Experts of a small language model: vocabulary 8192.
Below are experts of layer 6 (counted from 0) of a mixture-of-experts language model. Rows are named down (a neuron's output weights, with its number) and show model dimensions 384-511. Each number is 128 + 24 x the weight over its row's rms, rounded and kept within 0 to 255.
Before each expert's rows: a language model's description of what the expert responds to; "raises" lists some tokens whose logits its average output raises strongly, later layers aside. This comes from a sample of Wikipedia text that the model never trained on.

# expert 16
It responds to: Dashes and equals signs
raises: "\n\n", "\n", "la", "ins", "in", "\n "
down2 [100 132 129 105 134 121 141 109 135 132 104 120 117 140  80 102 136 129  82 123 118  99 167 113  90 148 140 109 127 131 112 106 158 168 154 149 138 151 154 136 123 117 109 122 168 191 124 168  89 129 160 111 150 119 129 150 123 135 124 172  95 103  80 152 105 102 121  73 128  83 102 127 129  93 132 153  91 126 144 120 114 137 144  93 168 109 104  89 130 138 131 108 137 121 151 140 115 161 139 111 135 134  76 157 144 132 162  82 141 147 139 141  92 128 137  90 104 115  92 105 137 192 113  81 123 140 139 106]

# expert 23
It responds to: Narrative word endings and commas
raises: " and", " as", " to", " in"
down2 [123 140  98 135 122 100 124 133 118 171 120 103 136 149 135  87 140 137 107 161 129 150 150 147 127 125 133 118 117  80  98 119 107 147 112 136 166 113  98  99 148 109  87 129 149 138 131 134 111 116  91 141 141 143 118 125 128 153 156  70 125 157 170  99 164 132 135 114 127 121 135  97 128 142 126 140 165  96  98  87  96 136 118 174 119 113  94 103 116 111 123 154 136 158 178 135  88  77  86 152 159 133 155  94 127 107 133  85 110 106 107 118 137 124 104 129 138 109 110 160  94 101 148 146 107 119 116 111]

# expert 7
It responds to: Taxonomy and species text
raises: " in", " a", " the", " ad", " t"
down0 [ 98 157 167 129 145 123  99 167 130 133  79 124 135 126 134 133  80 165 155 119 139 156 119 149 120 137 135 127 140 163  75 136 158 146 141 124 139 142 138 109 121 119 117 107 120 106 165 126 136 141 132  83 143 112 116 156  99 104 135 162 153 101 141 101 157 133 142 115 170 126 127 123 109 133  94 138 123 142 109 116 122 167 106 125 137 104  97 127  75 155 143 136 134 116 131  79 148 118 106 153 120 135 119 156 161  88 129 118 145  69 121 118 148 137 139 128 114  82 121 130 127  98 116 122 159 123 136 104]

# expert 19
It responds to: Romance names and places
raises: " (", ",", "\n", " in"
down0 [130 136 131 104 133 149 115 118 159 110 131 150 146 159 143 153 111 127 121 130 171 123 170  98 112 130 101 143 132  96 134  92 164 120 154 153 133 100  96  87 132 133 131 121 142 130 107 116 178 146 103 167 139 103 107  77 115 123  94 155 125 139  72 115 116 143 139 140 132 112 129 117 161 102 124 111 142 150 115 144 112 156 156 134 125 116 127 136 113 125 103  85 119 111 123 102 121  73 152  92 131 173 108 150 110 146 117  98 165 160 110 148 104  95  96 133 103 139 125 148 166  92 150 106 139 105 139 134]

# expert 21
It responds to: Surname and place endings
raises: ",", " and", " to"
down0 [ 74 157 135 139 141 100 173 125 134 139 120 140 170 157 202 136 142 132 121  93 175 150 149  97 127 137  97 133 128 137  82 178 179 116 131  97 139 123 103 119 123 156 143 135 116 114  63 152 142 142 134 112 137 151 126 121 138 143 174 133 177 100 175 110  98 151 116 155 147 123 113 109 164 131 140 130 132 115 143 143 123 116 122 132 137 143 152 122 118 107  87 113 121 116 111 118 133 142 159 102 122 144 137 136 140 146 164 120 116 147 110 104 144  64 121 108 123 171 159 158 136 114 137 139  94 150 109  85]